python train.py --num_hidden_layers=11 --hidden_size=128 --n_experts=16 --experts_per_token=4 --d_expert=32 --d_shared_expert=0 --hidden_act="swiglu" --moe_layers=[0, 1, 2, 3, 4, 5, 6, 7, 8, 9, 10] --router_score="sigmoid" --normalize_top_k=true --routed_scale=1.0 --balance_loss=0.00151 --balance_bias=true --router_logit_norm=1.5 --init_std_router=0.0343 --lr_router=0.000534 --num_attention_heads=2 --num_key_value_heads=1 --head_dim=64 --vocab_size=8192 --norm="rmsnorm" --norm_place="pre" --norm_eps=1e-06 --positions="rope" --rope_theta=10000.0 --rope_fraction=0.75 --qk_norm=false --attn_scale=0.125 --tie_word_embeddings=false --parallel_block=false --init="uniform" --init_std_qkv=0.0269 --init_std_o=0.0 --init_std_up=0.0269 --init_std_down=0.0 --optimizer="adamw" --learning_rate=0.00457 --lr_mult_qkv=0.4 --beta1=0.95 --beta2=0.98 --lr_head=0.013 --warmup_steps=236 --schedule="wsd" --decay_fraction=0.915 --decay_shape="linear" --final_lr_fraction=0.05 --batch_tokens=131072 --max_seq_len=512 --doc_mask=false --train_tokens=756300000 --max_steps=5771 --dataset="wikipedia_en"
Below are experts of layer 2 (counted from 0) of a mixture-of-experts language model. Rows are named router (the router's row for the expert), gate (a neuron's input weights, with its number), up (a neuron's input weights, with its number), down (a neuron's output weights, with its number) and show model dimensions 0-127. Each number is 500 + 50 x the weight over its row's rms, rounded and kept within 0 to 999. Numbers have three digits each.
After each expert's rows: "mostly gets" lists some tokens that are sent to it at least half of the time. This comes from a sample of Wikipedia text that the model never trained on.

# expert 3
router:495442532481601562450515453489563527477433571456440477487427510393507519412571546509436497416620503521517593498475408461407523509517529578468509479502421519460364515476505529568588503569566422460526450437568514536528443521534569519493533504468495499524505506512505524514452489473539552452537476481482472610461480455568476598409486437488526534485458453447467444490430495560471532389542
gate0:528512500534592575455516455504485525525511513530446525509559453554584507420461493446533635457567435490446600420542484515483478555415496442511537586545447452485398475560515423468484438472516538490586437454432641567479491530519481510544505382490480532496442395506528452454456477492537497509473541435541576546461434520536455496536451587438417536523518451490466469455430486537478469531562
up0:470485394404484479566484470532521516578395535502566491462517537471456512526486556545505519562562442462413440467488456527554538514410474535585539476547469416464447438544495517389420527508406465516543551473591615480472553527570462455495533541528542397544498448522469437512449492507549456501471451501458536481560569519435560464611540554552528482545523458543542504459445544626540540461474
down0:641523453519591479492581539529568497472493494505506497475553511645475545463524515426587607453481544568550461482530476508500524435389485484465441483527569521568532487522523481455449392503506502469532411510538529547582538552519465463474499465545539578475406418444586512493535357540479457539504482478522510468525547466461477498529404568544549511504553585490492446539553439509530448539570
mostly gets: "ed", "ly", "l", "la", "da", "ion"

# expert 5
router:513514516526472530451485558531497529403431435497523531478475624495561461543416399455536526510511532464555526585556543492515593546442463464506503451514586527467594450594496573433539547475430527529538491605533500456573517572489496465424519441531535543450502433452524529497590485478536425585507563552559508409515518578456538427505540548523498461463558513502491576420577594499557521546559
gate0:459454439471553455516473527533428551528534557576465447509583490448477569472464378429464539463520551511425498569488505524511512486486496502541520491480495488469457526518456437502506466503438481562509424447336503487461538624517507532451556484451443498616486458518433507522528474447459492475402532451549477512512539615564438491570429430404554474565491479506592579512444477604430521483447
up0:454575445424457393493432616437444437577466489529512563524564545504434499531508506590485535546449449497458456568458520436578491416517481500355415493411504483424416477409501543544457480522476523556467561527497500445478456542355446453483471519450581484490501486505484535562489488436466534495560509461495488474568459495450489563415474497580437502476430489515497511518509612484489558528502
down0:432535430428550439514465530498446551507469546568512525519585460547473533496546476547444498476497403503438476533418545435526548439561450501323529498496495507529445505429503497541477452505566513482462546495500609477432460560364426566535461574505570452566531392483412457513425526455455607514458501484500492467484448451530474423432478574553478507539566462529498445464456477482488529498445
mostly gets: "  ", " 0", " New", "ss", " R", " S"

# expert 11
router:534500443475471557439492501503441498464486411485426462534489457550426532495511449556460567453399518551556538495413561443467521439523552552516408494449508521561546480394559531497463544491472433513483492563512437535409474514484423467494437397486589542467560516429517509621519472509397408516493509453489556482554508519398462408491516490471535441404447571498425543555492483454579550456551
gate0:487493533515521543484581504557461588543546554521563573451524513460529503553528472487473484549488451557513532529482481521453516486451510472543473498361450567510426368442570461591510487555430488513419470442458514488443462510415500488507513407520467479505483477551480468548567476454490494537461599478627430507626452536474454579523459471387517566457448568496590584438469536458470539481430
up0:503511462539514462542558535544541487536482477456504549518500530577537588520491488521474504532463505385492473525412569405466509417508473514523388447386458508629518572511442479531411532436400528471513581458578447496437477471453415519502475493449524516496533432513484455557572544556407431505459448538528535607564478546533480484518510548521516549465483473582551441628583440471533494523521
down0:601511565520595530541398454452487510527447493513532463495454496528460461510547511483554475445528463537462498502419464461573496543468445592442603480469528411471521606514483429528474541524516562469410459440486512511479461593500558531538584503481475484520508573502494474424508565458511475494526543411505536479425588571559552510446570521518602399570563428482448528510507419414469446390510
mostly gets: "The", " the", "/", " their", "ian", " its"

# expert 6
router:424460441538558533427468526516442488543469571477499469572436472420431435446466445429454440559549410530461441480531522628530467480518424469511497606561429523572412495573485460532460455568484467491448470490463513541534426576551562570519509484544510399549447516538504564520499465492431502435477427439434585474511581469517512534487547517448605488553474495594495507519419423488521473521531
gate2:531458427532530528542491496508532532548416559531522512521628382512527477599514460453459516517571566473471501481496455522584494526399551500575528579483474503487437513484525579604506542517426486445573499470454533594515429563559493537563518502473432427485486497428458463497486428543481384488483469475439618543505563509421482462575452509515474430475449547544541548466454499588553531539401
up2:539497416544607485474503440486597579416457509465505498450477386469524465484540415494544451436567466551521498496495428535548407570563528482469590524487485513465516497563510517546489551577481549548564522470489533515525385580593480508501495606479409499519432502570518554454484497497485525452514481534551525561644595560530547470484453488475513614485500566525561495468452412455469473508459
down2:520439518527559559544448572500476532586459512521455590547550488496591504490367549540583587490544426482584499533533591498500550494631547519562549567453504563464551509549531472562442570430476501534506569577432554499546521564433475499481525520516475576539430606550571576515451505485517511420505446548510485541485503490518555557470513562476537521563529502496538484515478552489606463436592
mostly gets: " was", " is", " are", "or", " be", " were"

# expert 1
router:508575504459456482469517572459485497377540458489512531425473660517532468529473487437511474509486517508555535525557575486517503519535471463533523451498596526448569469547527534443517515527432505516477515571569493443536462573479499546470546527614499486486517492483582571460568490487497418542586570617513484389508520470485596452494554538503502459426525552503491569476580601446517546629585
gate0:508508524478482338505575540564605589515455490551523567534495503514499477503464523541496470516491494565531506470471583531546424461561512553533424550517547439568590368544529476560410476565540464494482525431459490473519449567547516508506430503415504512477484489558493554545522511547505480456490461533498480499384488566460488393434428519533472524415602448502532596523539396469517470545418
up0:430576508432493465515511484543499536448469495505429495487495482585531449533533559567540498546511513539697507448492512478448421468577668541511427563483508460514578510495557544516467522527548490498491492442430555491463446533563489469544443504449532468585518494534554506462450606574490512538495441541562522532426415499443487412410446550544509451436564561546542509534520453487595530480501
down0:522534488648511550541482499508596456525486516565531569506483436584546520409516464520480547498503567532478469584526518581466451461478460444502501438509420503486462535447517499470547516459514483525569533596469481503640556456467507523542509563521538643534499479509474536558541497494483452459515572431426528505546515422511422537561604477553560554472428441422424461511588579528411504492544
mostly gets: "a", "g", "i", "B", "E", "S"

# expert 2
router:442488563489532474463406459417478446510515590531569461474586465500443547649510517569529540422417546427456476535505496506445532523496488520411489476525509540556581549432490597565485498581510562504503516460557450532515495517542548433593525538526553505429500421459416464494531458466523435449519460580500462548559457516567433449488468451526510542571484573559559469567426441509478418412505
gate8:570565502519509547495449512509451489450529490471369520535461574606459516533542588527497488489484437588595488512485472489511479496416581505479450442554344422560518479477535496533529520514534583528516580485540499453408520429532523449543505540400500576485484552580397532524531430544497522452457495479529625548558440436475440506514513473533508468522397506496473459617455473476484508555504
up8:434495479415375522496438473457409435470548506407482592528599359531496511481523491562463551451528450463499447479545431465512672492613540414429510459438505573446493532449469494480554495493488461534482530508512434511478511516426481459495514416510493501485572498407460520547467449468545447514531523513455409450489500503484476505525518511430391577557519595514452492448520535528523491451506
down8:594463499560516432548507471576512570555522423508507518496427556441427493571450546420508458486475492500408443457512465481556487516396409437526426504509499479483480442438562547496473605502561578444534502478548525477425551466623439491497560422481467536554450522536509503511573491485469431504497492506539554562616493536480484586528449553579475469564446618526497541570560542493497524587547
mostly gets: " (", " in", ",", " \"", " The", " are"

# expert 4
router:537595546469464531483494572557491477437415425469549547483447594495533397454537506453494478530477505500531513498602563450527533543463492510521482401522587530528534453592565507460510544494443455474461520626566499464551484549466460488424517514602506481481486464421531553506572486490508384543558606568503427425532507481504548465505580578483454445429510503538472541442548554459530478577605
gate2:564569504489541483560574549530476473533431512473534561558435509557476451483505595524504526478402507605485511482494607409529507491483500627530422410460510419537488454511539511494479542496514470466484509462486407573524466576474470493412442575494564575493513526446441467529479516516445555558525527520512508543532426427442455438411381527425474561437521421465587559475572547505539529469563
up2:552493578451497552454565548524516384442463544491551567464525496509489461469430501427631541518535451467477453463551574501543427549511571499515542423497482454492576502520452464465488491510533494440451495480540454438517520546564598538500470616593455503473544493420459504495538418486616484534439551421447574532589587532537468447551463602528503523546600545433497495485513480497531472406517
down2:421432406527518482531406517529575569505533472546461417492500521538558561567513454485436480474455542492513509544488386607470501511444461498512552561516438579539377583496518550582426526443514574566527526439476514455544521497506441464431573447395528509489403525457516536539445554518481550476502451575531439502483427497512493543486518364566494463499437471568487462561427506485470526576470
mostly gets: "on", "k", "us", "an", "le", "er"

# expert 0
router:604539437496474441533511597514444465513539503490530581552492486563533530601510519446505458464456583472541447540364557457580540552385563497430507431505530492477498547413520530469462506509495592547494554447489594456424504507462537484448560446497543562453467562471480589512591515513499484468470542494487511463491536465477447477532461488438576554516522482530468466456516490369587391572575
gate0:507496439498500497502566552585392549499483523489408547556520449539508547443480519381509487478517510504574505493443490461462488421535559449515422493442467453487576621412478486465433559613464524420600482501487448440480524608452481533496532518443501543464399483606436576498537487596479618462510498476507472480544532482506510514498540456517580559529514590497467423461491497439577497458455
up0:461489469502433503510542473487511480459592511362519526455466450468453527508506479561430530560496463514482429508506555454594549600565441488474569449503418615572494477510476424498435466460524437554506488507506452508539482396489487496528536495511561478569502415423470544581516531479532599397518590558476523514458517406365467472493497439542489471572498475517568462439528494500405513396529
down0:485557530430494549517569475528507548503492485389445461452519434500433571448473499455519584527560462453514520536517455542517496525576547465476369475472604483487543522396452435561469535546497488523468444458524467405432476484518614534483545563470472439492460554544442434438469501513446489520580591489492491572494436502562533396540443508526543514569520478531531404487551569600482387506564
mostly gets: "d", " he", " /", "{", "ate", " when"

# expert 7
router:469496532501459488489486592539556494482501459505530585545554625489538412554432401448468490515483500537490546566509579519533467528420460503546563427480564477483516442532463530482494466521440533547485534602541494491506433491475463516507561505526502446510469419502576555523579442496515393636463498560566509358444584549433535446553525554510460455522461477588509537428498608469476480583510
gate0:464500500567537397474477442488498497482490509567548435581534526465578524506426484370601519542526442505437452540560528551482445535478404540498595532419493438432434477515502549475476388413482487446481531519557547532594447571492462522491515499640447458557503430488441480508459495413600492562483525454502508483551565470521500462579576472496535448454494464503552549467446560576458519539515
up0:522486577470485543522453470418476489480539588554519499535534482456492515402438493519543534554509394504447482498519474536570477530500480531385525436486557455393490466517486531469530386464474444447514460492565486467556459543491509623503576413528508438516524479448409438491465443430545502586445552465579519477509503459563505434621554457526501521550372457624475470460520564528491523434475
down0:430438499595444496492542535442557491495484540502517481453514584631508463533537599457598444472450473456512560507547606413489451485536531518509427489443492493476547502511562567458523473446517518571485508666576446490655490535417516521545494546566547534475487501568487488504498558565424527482543567505536568444392505466453501544510491452490576514455531494459463483457554507506510424549551
mostly gets: "ti", "si", " New", "ho", " Al", "hi"

# expert 13
router:465505430537460504542462524431473506446524460575502439459578471519540553503554465637471582537455546510575521555539548487539553431583446552534503512514526477463571554468564402536508455421432544487478550537427474460525489533500398575523466438383518454485497564559506499512395481470495442487440469469512517549505465438454600490513476552551476392540541421471501555556563495407406502537532
gate2:463531611545630510478534522558585518447446503572515527526424461441529535515509451571572435497522457512438558452555472524460470570552434551518527493502524472470519564545496429520546465516596492513464545483419414462491464413545539489492445564515497426555545527470543400524490555472447493545486538525511503560568536503444615512487543463455452460530505397450502477642504560446486620487552
up2:516483461450364440526567491495452444542508506485465438501517545524492444434573439538496514514445479481535458457415509477546649373479502512468474395487536523576475556461465454466441566484444533463458452574559509454509466483466507500492484422524573504536475554523498593557563552535460408445539488587493377565468530518567498527547471551403514505434448516490425496530590455527503460540432
down2:512454407432541549504526539482600498551574585535508506584446462501496467543533518499523468524577590452487510490614484455408449537482550485542458511538591550512514388461494591510549420591528468526461530276481466465484571473546445434575542541473517496570433504565465427540507496498534492548605455506494590428472493514457514500498504488474507477484546533515478531560488502531491499521499
mostly gets: " at", " with", " a", " his", " on", "\""

# expert 9
router:501470454531451471491507548450549498443515461413525511536539616449546418489459463507569521639504521487537492496530508523534551541583445430449480433431535474534475440589536517448486544550557586449470590571508542536511481457447551542433577456475595489450531491505518537557585548479431466517616527524534534419484530600525499550578529532459527494439480538488483576518484418513427495581600
gate2:430455402469404493480455547482494419482586482510428447489524438457449509492494554586528484480448529480468525507459450479634547457526426576480430552456477550489423542440411490561518534409410549476543539457426546484561504524443501516530522485448579451560387563563452531519510492531456469389501413457487431506493518516526451536544522458456569505536541430501511531572408537585535505530461
up2:486475486546589504418490452466547518492501511470524589544503515512523590438473470461494560522525476447553459489480631501526479478532601467536504477474463454487550447488519517455539485512572492485519467453648471540479446483516504387457490486560507529429513435434486466547579612395555506508489546425480570522427498465588489566420432520563457498491458617518528535469453398497478412408555
down2:492455476522510531548462522513585452488483542502459515566484501605518549561459517510517484491508479507453574468435531428559480481554515505526518451455561553489583492534466502499513451455490510572403506365472514508446467458577553483475470466567551504538477428491506538503524595511565529515590511435555543500466484515512436550430513512537416543388567592551523510359471455597533336484587
mostly gets: ".", " of", "B", "le", "L", "c"